Below are experts of layer 8 (counted from 0) of a mixture-of-experts language model. Rows are named router (the router's row for the expert), gate (a neuron's input weights, with its number), up (a neuron's input weights, with its number) and show model dimensions 0-255. Each number is 50 + 10 x the weight over its row's rms, rounded and kept within 0 to 99.
After each expert's rows: a language model's description of what the expert responds to; "gets" lists some tokens that make up at least twice as much of what it gets as of all text. This comes from a sample of Wikipedia text that the model never trained on. Tokens count by the router's weight.

# expert 13
router:56 38 58 49 60 67 45 53 81 47 79 54 32 53 34 49 49 60 40 63 47 39 47 56 66 52 60 62 58 55 58 48 34 58 49 64 63 43 44 61 44 50 41 61 47 55 46 63 58 77 67 61 37 58 50 34 51 62 45 34 57 46 55 52 47 44 60 51 52 50 36 34 56 54 57 39 49 53 55 47 40 60 52 64 49 50 54 44 51 60 39 48 65 34 58 72 50 60 45 59 60 37 54 41 40 55 31 59 56 71 61 25 31 45 49 52 57 60 53 41 52 47 57 51 41 38 48 28 42 58 48 49 72 71 49 53 41 45 61 54 47 68 55 52 31 63 52 46 56 40 54 42 55 56 66 46 42 42 56 73 53 40 63 51 53 52 43 56 43 43 51 58 63 55 64 51 59 38 47 72 53 35 56 58 59 54 55 64 45 53 56 49 52 45 63 33 65 34 64 58 60 47 59 40 43 53 41 62 58 61 40 56 53 55 46 49 50 61 55 42 51 43 64 55 39 56 61 45 48 49 65 53 52 62 43 26 47 42 34 57 47 32 62 50 47 42 48 50 56 41 32 48 61 43 49 49
gate0:39 29 55 55 57 43 54 53 56 44 75 34 55 46 59 52 49 39 55 51 34 49 75 37 47 58 60 38 44 49 52 46 50 53 33 61 62 41 48 43 40 40 41 61 69 60 38 53 48 46 47 59 62 47 53 33 48 49 58 72 55 45 56 58 41 48 51 45 47 19 66 44 52 41 50 47 69 33 53 47 37 44 58 49 50 47 48 46 48 55 45 44 52 38 64 53 37 54 51 46 57 54 44 54 31 46 48 42 56 40 57 52 54 56 37 68 52 52 46 56 42 55 63 47 52 63 62 37 51 51 58 58 42 55 41 36 48 41 37 64 41 61 34 43 44 42 52 58 39 47 46 41 65 54 69 47 43 36 55 45 47 54 41 70 40 91 56 40 37 38 68 46 47 48 33 58 41 48 56 57 62 66 51 55 44 51 51 36 39 54 60 37 49 60 48 42 15 33 38 63 53 50 46 47 50 57 49 50 43 57 62 49 53 49 68 56 64 43 41 50 40 57 59 45 85 42 53 48 40 68 50 59 65 58 54 40 65 49 42 51 41 50 51 49 57 57 40 39 44 37 41 42 55 59 51 48
up0:60 41 47 60 39 60 60 49 47 39 64 66 34 48 57 41 37 62 61 51 34 51 62 63 38 51 52 53 35 54 54 46 44 19 40 46 48 43 64 53 41 63 40 28 47 52 53 37 52 64 57 65 49 38 39 24 50 49 63 49 56 56 60 46 60 60 75 28 49 38 70 33 49 54 56 48 55 51 49 46 60 66 43 51 52 43 65 53 60 71 48 62 64 25 55 34 43 63 38 45 60 39 57 49 37 51 47 44 51 52 41 27 54 51 53 26 42 41 46 54 58 45 56 50 68 55 53 54 65 57 46 56 51 62 44 42 58 52 58 47 59 46 52 48 39 58 37 53 55 54 40 60 54 55 57 57 37 50 41 52 33 46 73 54 52 62 47 52 56 53 47 43 41 47 61 47 71 56 50 62 62 40 48 25 53 55 48 55 62 44 65 47 58 39 42 53 49 32 46 59 48 40 46 44 51 70 40 39 47 60 47 52 54 52 48 43 56 47 40 40 33 61 53 55 57 46 45 46 62 28 50 56 54 33 61 62 55 38 57 54 24 33 58 62 44 45 46 52 37 38 48 42 56 62 46 56
What it handles: Prepositions such as in, of, for, during and on, often opening a sentence or section, as in "For every 100 females".
gets: " in", " of", " for", " on", " at", " In"

# expert 23
router:50 42 59 28 44 57 44 47 61 41 58 51 45 56 31 44 58 56 63 62 45 40 50 56 64 70 59 54 54 37 46 33 50 64 44 55 40 39 51 57 44 32 41 54 38 59 55 62 54 51 56 67 38 56 57 32 54 41 59 32 55 56 55 62 42 27 52 50 74 53 48 57 41 56 68 48 44 51 39 45 47 56 60 43 53 49 66 38 43 45 54 55 67 71 22 54 57 50 46 52 39 58 57 56 43 69 44 45 45 52 53 30 37 66 52 67 57 62 70 37 55 31 49 43 38 24 57 48 46 52 62 55 67 56 54 44 39 60 58 49 34 67 53 49 37 64 48 40 44 41 64 42 44 53 52 38 56 38 31 50 36 43 38 41 55 42 53 39 47 44 44 40 54 48 47 46 50 48 55 51 44 63 57 60 47 48 51 57 40 34 45 53 64 55 65 48 63 36 41 58 47 47 66 43 40 41 62 54 52 28 63 34 38 58 65 60 49 49 36 44 67 48 55 58 39 62 40 52 29 40 49 33 46 63 59 66 37 39 59 58 55 42 59 52 43 51 52 43 65 49 43 53 49 49 49 54
gate0:73 48 39 46 35 39 66 51 59 35 36 66 31 59 19 59 54 24 53 45 63 58 41 33 58 67 54 42 48 45 52 44 48 43 50 46 34 50 55 60 53 55 49 66 50 60 37 52 45 50 62 59 59 47 48 30 42 38 48 58 41 57 55 60 75 37 52 65 49 35 51 45 53 48 62 49 38 59 53 43 46 52 51 24 47 64 60 54 64 38 50 58 49 69 48 42 45 75 63 36 56 50 42 63 55 46 53 59 40 56 43 51 48 62 40 62 56 56 41 59 38 50 49 53 61 46 65 49 52 45 56 39 44 38 54 73 56 53 38 39 46 49 40 61 51 56 24 49 49 37 66 45 52 39 59 47 51 37 44 55 52 50 43 58 36 50 40 50 43 45 60 42 45 38 43 39 43 48 47 40 58 55 47 69 34 55 37 55 52 50 48 45 55 60 45 46 55 32 31 66 42 54 50 56 59 50 35 52 32 45 56 40 54 45 75 47 46 35 34 55 76 54 50 53 49 41 49 42 46 56 46 58 57 53 43 59 64 54 47 43 46 74 51 42 65 63 56 48 50 71 44 45 57 42 44 40
up0:48 38 49 50 61 54 68 57 43 63 58 40 70 35 70 58 51 42 56 65 46 47 55 58 59 51 44 49 54 60 54 35 56 53 46 42 73 56 65 44 43 45 57 52 59 50 50 50 57 57 46 37 39 57 41 49 61 52 60 60 52 41 58 57 44 62 56 39 48 44 54 63 58 42 43 42 43 51 32 45 57 64 65 54 45 58 62 43 39 59 61 49 35 21 71 51 46 57 57 53 35 44 44 42 41 53 41 40 58 53 61 60 40 60 52 36 39 28 74 46 62 44 59 57 62 63 43 62 60 45 68 52 32 60 58 33 26 40 59 55 61 51 34 47 36 42 65 41 37 57 41 62 52 52 60 61 68 58 49 37 45 58 51 39 39 44 51 43 51 53 49 38 36 73 66 48 51 44 52 61 41 59 44 44 54 63 50 56 56 50 54 60 45 51 44 58 60 57 57 50 47 51 42 32 58 68 56 61 58 56 59 55 52 62 44 57 54 48 45 30 19 56 46 39 45 54 62 35 53 46 44 61 46 37 49 54 44 40 46 52 49 43 32 49 40 56 55 47 47 49 53 35 44 73 22 55
What it handles: Prepositions before dates or agents (on, by), infobox labels like Coordinates, Released, Genre, and day numbers in date cells.
gets: " on", " |", " by", ":", "|", "On"

# expert 38
router:56 49 62 58 65 51 51 44 57 44 60 38 53 49 46 45 53 62 50 59 51 34 49 58 45 54 38 72 48 22 59 48 50 73 41 61 52 40 50 56 52 59 52 62 51 51 67 56 65 43 50 45 44 63 56 40 53 50 38 42 67 64 49 52 50 50 49 47 69 27 40 50 53 39 45 68 38 45 36 38 55 28 61 57 58 59 65 35 49 38 61 54 57 65 55 51 60 52 50 34 52 50 61 49 44 63 52 59 40 65 56 25 40 41 49 50 43 66 65 42 65 57 54 48 33 30 55 34 50 58 59 47 73 40 58 55 35 51 57 55 29 55 56 50 46 58 48 40 60 49 52 48 51 49 39 42 50 46 37 34 33 36 43 35 54 47 56 23 51 38 48 37 57 39 56 43 59 53 56 38 54 64 61 59 63 45 60 69 48 37 33 63 60 39 40 58 58 45 54 46 45 35 58 41 42 37 58 58 61 38 63 33 64 60 40 62 57 40 37 57 59 40 56 53 48 52 53 55 56 41 57 41 38 28 60 50 63 42 51 64 52 54 43 50 49 38 39 46 58 49 36 41 63 58 49 42
gate1:41 55 38 67 70 52 42 52 41 58 55 48 38 54 43 40 56 53 56 63 54 33 41 66 49 46 65 48 49 52 59 68 58 41 29 68 37 72 51 32 52 55 38 42 73 33 36 45 61 57 42 46 41 42 55 47 54 36 38 57 44 54 47 43 54 56 48 59 49 49 45 42 61 64 46 40 56 49 50 39 43 34 44 50 52 57 57 44 54 38 57 38 46 45 68 38 32 59 67 49 53 27 44 58 55 59 24 53 54 42 58 42 37 54 45 61 50 70 60 47 56 46 66 59 47 40 49 67 64 35 51 28 51 67 45 46 52 56 59 36 48 50 67 48 53 50 45 43 50 52 38 58 48 50 42 64 77 58 33 67 59 31 57 37 61 58 56 47 46 51 58 36 58 60 56 50 47 56 57 59 50 57 45 58 49 40 33 52 50 45 47 67 51 50 57 74 54 63 55 34 39 53 59 65 51 43 50 67 60 59 44 54 61 50 42 40 59 33 46 69 44 48 58 40 51 44 74 64 38 39 40 48 46 44 59 50 50 53 49 53 35 31 39 53 51 48 68 38 46 56 54 39 59 52 50 50
up1:60 66 64 64 66 37 54 55 56 73 31 63 41 61 71 52 43 49 49 62 42 31 45 45 44 56 42 54 66 45 49 72 51 36 44 67 36 59 54 40 63 55 67 52 45 41 48 57 34 44 52 63 42 50 46 51 62 42 56 46 57 44 54 42 69 41 31 46 53 40 45 41 62 50 51 52 65 40 40 46 58 45 48 52 36 59 37 38 58 65 59 38 40 43 49 34 42 37 62 49 52 38 38 48 35 50 23 52 55 54 37 42 54 52 50 47 54 59 52 50 76 54 61 39 58 39 54 38 53 29 47 48 73 38 43 57 43 66 53 38 61 49 50 35 41 65 63 46 47 39 50 50 46 50 66 57 55 60 65 52 43 44 66 42 47 44 68 47 48 66 61 52 53 46 41 51 56 50 54 45 60 45 38 57 53 56 39 45 44 56 52 61 38 57 55 59 45 60 57 48 51 53 70 57 64 55 35 53 51 40 49 56 42 40 48 64 54 52 38 67 47 52 52 38 41 56 39 55 47 42 34 47 49 46 65 62 65 62 36 76 32 30 49 63 43 41 39 41 48 48 45 70 44 56 55 52
What it handles: Day numbers, month names and range words in dates, often in squad or office tables, such as 20 June, 24 October, from 1954 to.
gets: " in", ",", "–", ":", " June", " March"

# expert 31
router:57 49 56 27 51 69 49 52 59 42 67 57 41 54 38 48 49 61 52 63 49 39 52 56 59 47 49 73 48 42 51 47 47 54 52 52 74 38 44 52 66 46 44 60 37 60 50 56 62 58 42 64 41 53 56 30 58 35 44 38 58 64 43 61 36 49 48 57 60 50 38 40 57 58 54 46 51 58 45 41 39 49 66 36 43 47 63 42 44 62 43 55 58 55 63 60 46 54 48 56 37 54 60 41 52 42 62 80 39 64 63 39 35 51 34 57 62 51 53 43 50 60 60 41 51 22 55 46 43 48 66 54 51 73 50 55 38 38 42 39 55 54 40 46 39 62 57 41 60 50 52 65 55 56 60 40 41 44 40 60 53 25 50 46 62 47 56 52 57 43 51 67 68 74 49 38 53 42 52 57 55 58 49 57 58 69 57 67 48 46 42 55 65 40 47 56 75 48 47 51 57 43 60 44 39 50 73 81 54 55 61 56 47 55 54 58 52 57 45 39 52 36 61 70 40 58 49 49 55 45 56 49 59 38 59 54 53 42 53 69 52 65 54 48 59 64 26 41 52 39 39 57 51 46 45 38
gate1:42 61 60 61 62 41 52 54 62 46 37 54 30 68 51 39 44 66 65 57 57 44 51 57 49 38 47 44 58 49 66 68 64 51 42 54 37 39 47 45 57 42 35 49 55 43 46 50 48 40 46 49 42 57 49 36 48 39 47 55 48 42 54 57 32 57 53 64 47 44 32 51 59 50 32 52 64 48 34 42 32 59 57 37 40 43 46 31 52 43 51 59 66 45 57 44 57 36 42 28 47 38 49 52 55 58 46 65 53 50 77 43 47 39 58 51 19 62 57 60 63 62 31 44 45 47 35 42 56 39 58 24 45 61 44 47 59 42 41 44 65 64 48 54 61 52 45 41 56 55 43 48 52 54 43 45 47 70 33 53 59 46 54 54 59 59 50 61 65 50 69 62 55 46 51 32 56 60 59 47 63 69 49 44 52 64 44 53 52 41 43 41 56 51 49 60 41 62 45 36 48 60 37 51 60 50 43 61 56 50 51 49 56 42 56 68 51 43 54 55 57 38 62 53 25 49 50 48 49 62 62 73 52 40 65 69 37 51 51 48 26 40 48 35 43 54 41 39 52 64 35 36 66 53 45 35
up1:49 66 49 57 52 38 40 50 72 51 20 45 48 58 62 39 59 42 56 45 52 32 53 66 49 57 40 28 48 35 48 64 46 56 41 74 50 36 49 60 62 44 32 52 43 65 52 55 36 39 46 49 40 43 46 36 39 55 43 51 32 41 74 46 43 50 51 56 42 37 32 55 37 46 61 57 67 47 42 58 46 68 50 36 45 31 35 35 52 56 62 63 67 39 59 46 58 44 59 28 56 49 62 51 52 63 38 65 47 41 57 32 57 51 63 43 65 60 38 50 65 53 46 46 49 43 49 50 45 51 60 37 65 54 31 52 47 56 56 50 71 65 61 38 51 44 53 57 67 54 35 44 48 61 50 47 32 61 54 52 44 48 47 62 51 69 57 51 62 41 55 50 62 32 57 46 57 57 43 48 54 57 35 41 62 58 59 51 54 45 52 42 32 60 58 59 58 42 35 49 49 56 44 62 45 46 39 54 50 55 54 52 62 44 53 49 41 63 51 46 51 51 46 52 20 44 50 51 51 61 56 54 61 50 73 53 56 62 54 54 47 42 71 58 61 53 37 31 55 39 46 54 52 56 60 32
What it handles: Month names, date numbers, and range links such as dashes or "to" between months, plus section markers and line-start list dashes.
gets: "|", "–", "-", " |", " in", "=="

# expert 52
router:49 53 60 51 55 53 43 37 72 61 47 38 44 50 54 35 50 55 53 58 51 24 51 58 49 48 56 49 53 57 34 56 40 61 47 81 56 31 61 53 58 67 58 42 55 56 61 57 56 45 43 47 52 49 54 40 54 48 44 50 63 56 32 57 63 42 58 54 49 37 44 55 58 46 60 66 55 40 43 45 45 33 61 53 52 50 58 46 40 51 42 60 62 53 52 55 54 55 51 43 54 44 53 62 50 47 63 52 50 66 37 26 37 36 39 45 29 72 49 42 55 58 55 55 50 49 66 48 43 47 57 60 50 28 50 46 33 37 59 40 35 39 62 39 50 45 42 63 64 46 45 58 72 22 54 54 39 44 41 42 45 40 50 45 52 39 67 38 47 42 45 40 69 37 46 42 64 59 55 51 55 62 47 54 55 36 58 74 49 43 32 54 49 42 59 67 52 38 48 29 38 46 46 30 49 27 53 55 73 49 40 32 39 46 54 42 46 55 48 57 60 43 58 49 35 58 56 46 46 42 69 43 38 46 68 57 45 36 45 55 52 51 42 53 43 43 34 31 61 46 53 50 56 39 33 38
gate0:47 60 44 72 34 51 56 54 63 56 49 52 46 76 44 56 67 48 67 56 41 50 61 37 55 43 62 41 51 63 42 51 50 51 39 69 46 45 49 54 41 33 56 32 56 45 52 43 25 48 54 49 57 45 43 38 36 55 67 58 54 58 42 68 66 37 40 46 60 41 63 27 43 43 51 41 63 33 44 64 59 73 66 53 49 55 35 50 39 51 56 32 41 55 55 58 47 61 46 41 48 56 49 69 56 57 34 40 53 63 47 31 31 64 38 58 47 52 26 52 43 62 51 43 61 46 62 56 55 63 51 33 23 34 39 52 45 58 57 38 45 57 55 46 32 36 37 50 43 38 51 40 49 37 65 49 54 48 50 45 46 55 41 49 40 54 58 49 64 47 51 44 52 32 37 47 51 50 57 48 60 40 44 49 37 36 37 53 50 36 64 53 51 73 55 54 53 46 69 44 46 61 39 44 51 46 33 48 51 35 63 64 46 37 47 38 64 46 52 48 67 52 49 50 41 57 54 54 44 50 53 51 54 54 65 46 61 40 57 36 53 48 54 46 26 48 66 32 51 49 50 60 47 50 41 46
up0:72 44 39 44 61 48 59 55 32 42 48 42 52 38 45 46 51 47 34 62 38 53 53 60 33 40 64 51 40 56 57 35 46 42 51 57 51 47 46 35 47 42 49 52 37 44 58 65 52 74 48 68 47 53 47 38 62 42 45 52 50 66 72 58 45 54 60 28 56 50 42 48 45 55 53 42 44 62 49 49 56 42 34 43 56 47 54 62 64 64 80 54 57 35 57 35 59 68 57 61 43 48 38 46 48 49 45 44 30 60 36 41 58 58 52 42 38 55 60 53 61 44 48 31 37 69 43 45 45 35 43 44 48 57 63 54 30 58 60 34 47 60 48 57 52 66 60 57 48 54 49 55 43 59 49 64 61 47 53 59 37 43 61 45 73 56 50 44 48 50 40 34 39 60 57 50 50 56 42 46 38 62 65 52 61 66 56 37 44 51 55 59 61 43 61 59 42 35 40 69 50 39 58 56 45 61 53 52 58 50 54 62 43 59 42 45 52 72 57 31 36 64 57 44 49 53 36 65 43 33 50 59 56 39 36 40 59 43 51 61 30 52 45 53 47 66 50 61 38 59 29 33 66 36 52 55
What it handles: Dashes, months and years in biographical date ranges and born phrases, such as 1929–2003, born November, politician, cricketer.
gets: "–", "born", ":", "18", " August", " September"

# expert 29
router:56 45 52 38 55 64 47 57 46 54 45 42 44 63 40 48 61 59 46 57 35 56 34 61 52 59 57 65 53 36 28 52 52 58 53 65 77 51 58 49 56 47 45 48 49 64 63 68 49 51 40 39 46 46 55 38 55 53 47 54 73 71 62 53 49 47 64 39 61 67 43 37 52 47 63 52 52 36 44 40 41 59 57 58 47 49 66 55 41 62 52 54 50 37 52 50 59 61 43 48 22 35 55 40 65 43 52 64 53 59 60 56 51 37 49 49 42 55 60 31 49 74 55 58 54 55 49 45 51 42 50 62 43 41 59 65 39 38 58 45 58 58 61 58 39 60 46 60 54 43 45 39 48 59 62 43 41 39 38 60 51 47 60 41 58 41 62 42 52 47 39 55 56 60 68 52 48 48 63 57 42 62 64 55 57 59 49 54 27 62 53 71 65 44 59 47 63 44 48 37 35 40 59 34 42 68 66 61 62 61 29 58 35 55 34 41 60 46 40 40 57 52 51 65 45 76 63 43 36 45 52 45 53 50 36 33 48 48 42 71 60 58 41 56 42 36 55 35 45 53 36 44 56 38 47 44
gate0:51 56 43 34 47 39 59 43 46 43 33 54 33 48 34 60 46 47 43 68 44 34 44 54 52 59 59 47 46 58 39 60 61 50 55 43 44 45 50 56 39 50 43 39 77 50 39 41 50 48 65 37 51 47 49 29 44 55 37 57 59 59 50 54 56 43 55 40 44 54 62 47 52 38 46 60 35 40 43 56 46 62 57 51 48 62 48 47 39 50 38 57 64 60 51 55 44 48 66 38 38 49 28 47 41 46 69 54 40 55 51 36 53 57 51 84 53 62 58 51 48 45 38 58 37 74 39 49 38 56 47 45 48 58 42 60 37 58 37 54 56 57 53 46 59 43 52 55 51 32 41 38 62 51 50 42 57 46 37 34 46 42 50 51 53 47 56 41 49 35 54 58 35 46 51 53 33 64 44 57 42 44 39 60 42 43 38 28 54 51 51 62 46 67 44 44 49 39 69 50 22 59 49 51 41 40 41 46 37 56 66 43 62 52 76 51 50 20 45 51 51 52 57 47 54 63 64 66 37 52 41 52 44 63 55 38 69 42 46 42 45 55 50 46 23 39 56 43 49 70 69 26 58 42 54 51
up0:44 43 44 37 45 64 62 61 53 41 45 60 62 49 47 48 50 43 51 56 40 43 33 57 52 43 45 42 52 53 51 58 42 44 47 59 60 64 45 58 53 50 52 38 34 46 44 62 33 53 57 65 62 62 34 49 47 60 50 38 52 60 73 40 60 44 51 43 51 38 52 59 47 71 48 63 40 43 50 49 67 66 67 48 46 54 59 59 51 54 67 50 53 42 52 62 70 35 47 49 55 37 48 57 56 57 40 62 45 66 53 46 49 48 46 39 49 43 37 54 60 52 37 43 51 53 32 59 48 43 52 56 39 53 46 51 44 58 62 47 65 65 50 52 68 50 46 50 43 36 34 57 46 47 43 51 50 46 47 60 63 69 52 42 45 54 39 67 55 64 45 47 47 63 59 56 84 69 49 53 57 55 31 62 65 71 33 33 59 48 41 62 46 37 57 56 56 55 65 62 64 56 68 57 38 75 56 43 56 69 59 48 53 60 59 46 53 53 46 40 34 54 54 77 53 46 48 46 36 36 49 54 59 42 26 62 64 53 59 68 36 50 49 32 42 61 44 79 45 46 51 53 50 53 42 53
What it handles: Single-letter pieces inside or starting names and words, like Starc, Goddard, battlecruiser, plus hyphens and initials in tables.
gets: "-", " C", " B", " D", "c", " ("

# expert 44
router:62 37 54 54 66 66 38 45 51 62 58 46 36 52 41 40 57 51 48 49 42 39 48 58 52 61 44 71 44 43 41 59 49 48 53 57 45 44 62 59 58 47 37 66 41 56 57 66 64 55 66 56 36 47 60 37 67 62 37 35 43 50 53 59 50 50 58 52 65 43 41 52 48 52 51 35 40 40 48 53 69 52 66 49 51 45 67 42 45 66 58 51 63 40 41 67 53 51 50 63 42 53 50 37 60 65 44 58 48 59 59 47 43 51 39 69 52 61 41 40 41 53 60 55 52 45 53 46 57 44 41 52 57 48 65 44 47 56 56 33 47 45 53 48 26 45 56 49 63 61 59 58 59 59 53 45 39 41 52 61 50 42 76 39 68 48 65 51 38 50 52 61 68 67 48 53 66 37 45 40 53 42 54 49 68 64 64 35 50 47 63 54 54 42 70 55 67 36 41 38 50 36 70 39 45 58 46 36 55 58 34 58 40 63 34 44 39 55 42 35 64 59 43 58 40 75 48 45 55 42 74 45 45 53 48 34 56 37 31 59 55 30 56 40 37 51 47 39 41 47 57 33 45 42 65 57
gate0:49 52 54 48 45 57 44 51 61 55 69 42 37 50 33 52 50 63 55 36 64 24 25 31 47 57 56 44 45 48 56 48 45 70 40 59 44 39 50 52 47 57 48 45 45 56 26 46 69 38 51 55 54 45 29 38 60 44 52 56 50 42 64 52 54 32 51 48 36 64 42 52 56 27 49 40 50 38 58 46 66 64 45 36 48 64 52 47 73 46 42 58 56 31 39 48 36 56 59 39 55 49 36 45 50 65 50 55 32 47 69 41 68 61 50 50 51 52 49 33 34 45 53 56 72 50 51 56 40 56 36 40 29 46 45 67 45 47 56 61 55 40 64 42 45 51 53 45 61 47 57 49 48 48 55 52 52 49 53 58 48 44 49 55 44 58 61 52 57 47 53 46 40 32 35 67 49 52 62 58 67 58 50 55 40 38 60 35 65 38 67 44 60 68 47 39 53 44 58 48 29 41 57 63 61 66 33 27 47 43 48 56 53 44 58 53 41 51 62 41 56 40 55 57 50 58 56 52 45 76 62 63 39 43 60 31 64 40 41 37 43 57 50 44 47 57 56 49 50 56 50 43 51 55 30 60
up0:53 38 45 42 41 59 56 48 44 44 40 50 46 51 51 53 55 54 50 52 47 60 73 36 59 42 47 39 61 49 37 53 44 32 63 43 51 62 49 36 59 48 60 50 35 48 69 63 40 62 34 54 44 37 24 40 51 59 43 44 74 60 52 48 53 53 60 37 56 53 46 28 63 57 55 42 38 67 63 47 32 55 40 48 47 44 66 50 43 56 37 55 39 54 46 41 52 52 41 33 52 36 53 50 29 38 54 64 46 65 44 35 47 60 44 39 39 54 71 44 42 48 57 40 47 58 51 38 51 56 62 53 44 45 62 28 39 48 45 52 49 64 44 50 52 35 57 29 42 49 48 69 38 66 48 66 59 36 35 55 41 48 46 48 50 35 50 59 52 59 43 42 44 68 31 45 72 68 33 36 50 52 49 40 48 59 49 63 48 49 56 53 45 41 41 46 56 43 51 66 73 53 42 49 52 49 53 32 53 56 47 60 45 50 55 46 50 63 44 52 28 65 34 51 61 38 40 41 53 40 34 40 67 43 50 66 52 37 51 40 52 50 53 58 61 67 50 62 66 46 31 44 55 56 61 44
What it handles: Personal pronouns and possessives referring to people or teams, such as he, his, her, their, she, 's.
gets: " his", " he", " her", "'s", " the", " a"

# expert 55
router:66 34 54 40 58 63 35 53 48 53 40 75 62 63 36 63 55 53 58 54 49 52 51 60 63 56 37 71 37 43 58 50 42 53 51 32 42 51 47 45 58 52 46 61 40 68 49 58 52 61 52 49 32 51 47 21 51 41 48 36 51 36 60 52 42 37 53 50 47 57 45 49 53 46 61 43 42 56 44 51 42 42 54 53 49 39 55 57 34 59 60 55 49 48 27 63 49 63 45 62 41 39 46 56 60 58 30 54 69 38 54 42 49 31 28 65 46 60 25 40 50 48 55 48 49 58 42 47 46 49 50 45 68 57 59 42 49 54 55 51 46 50 58 60 41 48 53 65 52 49 38 61 59 62 52 50 41 43 56 65 43 42 51 37 63 52 57 52 43 45 41 60 45 46 50 56 46 41 46 56 44 31 65 51 62 55 60 54 35 43 42 60 35 44 75 40 66 37 37 43 57 39 40 42 44 61 33 40 58 55 45 63 36 51 31 44 47 43 46 36 39 48 41 41 38 64 44 41 52 48 47 44 46 42 36 46 48 67 39 54 63 28 57 43 42 21 55 59 49 44 40 46 73 38 68 64
gate0:42 36 35 43 48 65 44 62 59 45 40 63 48 53 34 41 43 56 54 47 58 53 56 46 41 49 56 45 53 60 51 43 24 43 71 42 51 65 48 39 56 56 44 55 72 41 44 51 64 37 47 42 42 34 53 27 51 64 67 76 52 47 53 64 42 32 66 60 40 45 50 59 66 43 36 54 47 47 61 62 41 43 54 58 62 38 35 65 49 41 53 43 74 53 56 49 27 52 44 43 52 56 50 53 54 59 61 63 52 46 61 59 63 47 49 51 63 39 63 46 52 51 58 56 52 60 45 47 43 43 48 40 56 48 56 66 53 49 43 51 56 50 48 41 71 20 47 59 62 51 64 50 72 50 48 47 51 58 47 36 58 46 56 61 39 51 53 59 41 57 44 36 46 56 60 52 26 51 50 51 54 66 62 74 55 29 54 47 52 47 58 54 45 57 42 41 57 32 48 55 38 57 34 37 53 61 29 40 45 40 33 32 54 56 66 35 47 42 55 59 46 52 41 50 60 63 72 49 56 68 63 52 56 51 49 38 55 49 49 42 37 52 53 45 35 58 24 48 55 50 40 40 48 47 49 43
up0:60 45 59 66 33 55 52 42 49 61 59 40 37 55 60 47 62 39 47 57 38 64 41 45 60 50 59 55 61 34 73 44 69 53 46 53 50 58 47 42 59 52 48 42 29 48 52 54 55 43 52 55 61 47 49 76 56 36 50 30 53 33 43 48 66 43 51 47 62 54 46 43 33 65 54 44 45 42 54 36 44 55 45 29 45 57 53 48 53 42 61 44 43 35 40 56 64 50 58 51 65 36 62 54 45 49 45 45 50 65 56 53 62 61 59 48 47 14 51 41 43 50 61 48 64 57 47 47 62 43 48 49 25 62 57 44 58 42 49 43 64 47 53 55 44 57 48 53 43 55 57 55 38 55 45 39 41 40 39 60 46 59 31 41 43 60 50 74 50 58 51 53 40 54 55 59 56 55 52 35 70 34 42 63 49 72 33 57 54 40 45 48 53 64 45 59 50 49 50 63 60 38 32 74 40 53 53 37 65 44 73 52 49 34 54 54 42 51 40 50 40 51 49 43 57 41 48 57 31 40 38 53 56 30 37 53 49 53 43 67 34 39 42 38 59 41 48 33 47 64 37 54 44 50 32 49
What it handles: Pronouns, articles and function words in running prose and quotes, especially I, we, they, there, the and to.
gets: " the", " to", " The", " he", " that", " at"

# expert 14
router:54 45 52 53 65 57 39 44 74 56 54 72 38 53 60 39 60 66 44 60 41 45 54 58 42 52 36 57 37 49 34 46 48 75 51 61 56 47 42 52 42 55 48 68 54 47 60 51 46 55 63 62 37 40 47 27 42 49 40 29 51 50 67 57 40 56 65 48 38 64 44 40 49 49 59 41 45 64 49 39 52 39 64 48 59 65 52 43 41 57 47 69 57 29 43 56 58 54 44 53 63 49 58 54 48 58 32 48 48 48 58 32 38 18 52 75 47 51 59 38 54 66 48 57 54 39 51 47 46 63 44 45 55 63 59 43 45 49 62 66 51 52 61 53 25 55 45 50 60 49 55 60 65 46 45 41 44 42 56 64 58 38 64 40 59 48 55 51 48 50 52 42 49 41 54 44 52 38 48 75 64 34 58 63 55 58 67 61 33 62 48 44 56 46 67 57 67 39 58 46 39 38 43 41 35 43 59 67 61 69 47 51 50 59 49 31 57 42 48 42 58 50 49 54 51 57 56 28 41 45 42 52 51 52 40 43 56 41 31 70 52 38 43 49 39 44 34 57 39 47 51 54 55 38 49 61
gate0:46 46 44 61 40 43 32 57 57 37 40 61 56 61 41 53 54 49 42 52 34 60 44 44 56 40 42 40 63 64 62 46 71 58 49 40 31 62 69 51 38 45 45 61 46 50 57 67 32 55 46 55 43 51 60 40 51 49 49 56 56 35 60 40 53 31 45 53 56 40 64 35 64 34 40 35 42 41 74 69 52 35 50 45 45 51 47 50 54 55 45 51 52 54 40 58 41 65 39 48 57 41 54 62 50 57 58 47 56 53 59 40 64 59 35 35 48 63 66 42 49 53 56 55 66 67 55 43 34 63 44 65 45 33 50 38 50 66 50 43 49 50 72 60 52 28 56 47 37 33 58 43 57 51 42 41 54 68 53 45 41 55 48 61 50 44 59 64 40 65 40 43 54 49 56 49 40 55 51 62 58 17 41 49 53 21 52 43 60 55 68 41 66 60 40 59 51 46 30 51 47 49 39 58 38 53 56 48 47 39 45 35 64 48 58 65 51 52 48 44 54 49 63 49 60 36 62 37 45 57 50 52 72 50 43 41 55 56 39 30 45 62 62 47 57 51 68 39 45 55 59 41 59 42 47 46
up0:62 41 47 53 55 59 69 48 35 44 48 52 23 54 49 55 29 32 49 54 52 47 49 60 51 60 52 49 58 44 60 60 49 47 51 56 49 49 39 53 47 41 50 39 46 66 61 41 73 59 46 64 49 61 39 52 61 44 69 55 70 41 51 69 47 53 68 37 57 35 43 38 50 59 54 44 49 52 34 56 54 41 24 49 44 34 42 46 48 48 60 49 37 44 58 44 46 58 35 44 55 45 33 44 47 32 41 45 51 55 55 59 30 51 44 41 46 42 54 41 50 58 48 39 57 44 55 52 66 57 48 28 44 71 59 48 43 54 41 36 49 76 35 39 48 53 35 50 45 66 61 44 36 63 55 49 41 42 43 53 53 65 57 33 47 68 49 47 47 40 53 54 49 64 46 59 61 44 54 61 42 51 44 52 59 44 50 45 59 36 44 57 37 49 40 41 40 47 63 64 68 53 48 74 55 57 43 57 64 43 51 51 42 42 61 53 82 45 25 45 51 60 39 58 69 58 55 63 50 35 44 36 55 48 49 63 53 40 67 54 44 43 54 48 50 49 57 45 49 52 19 38 62 50 55 65
What it handles: Prepositions opening a sentence or paragraph, or linking a phrase, such as During, In, After, according to, due to; also colons in infobox fields.
gets: " in", " of", " by", " In", " at", "In"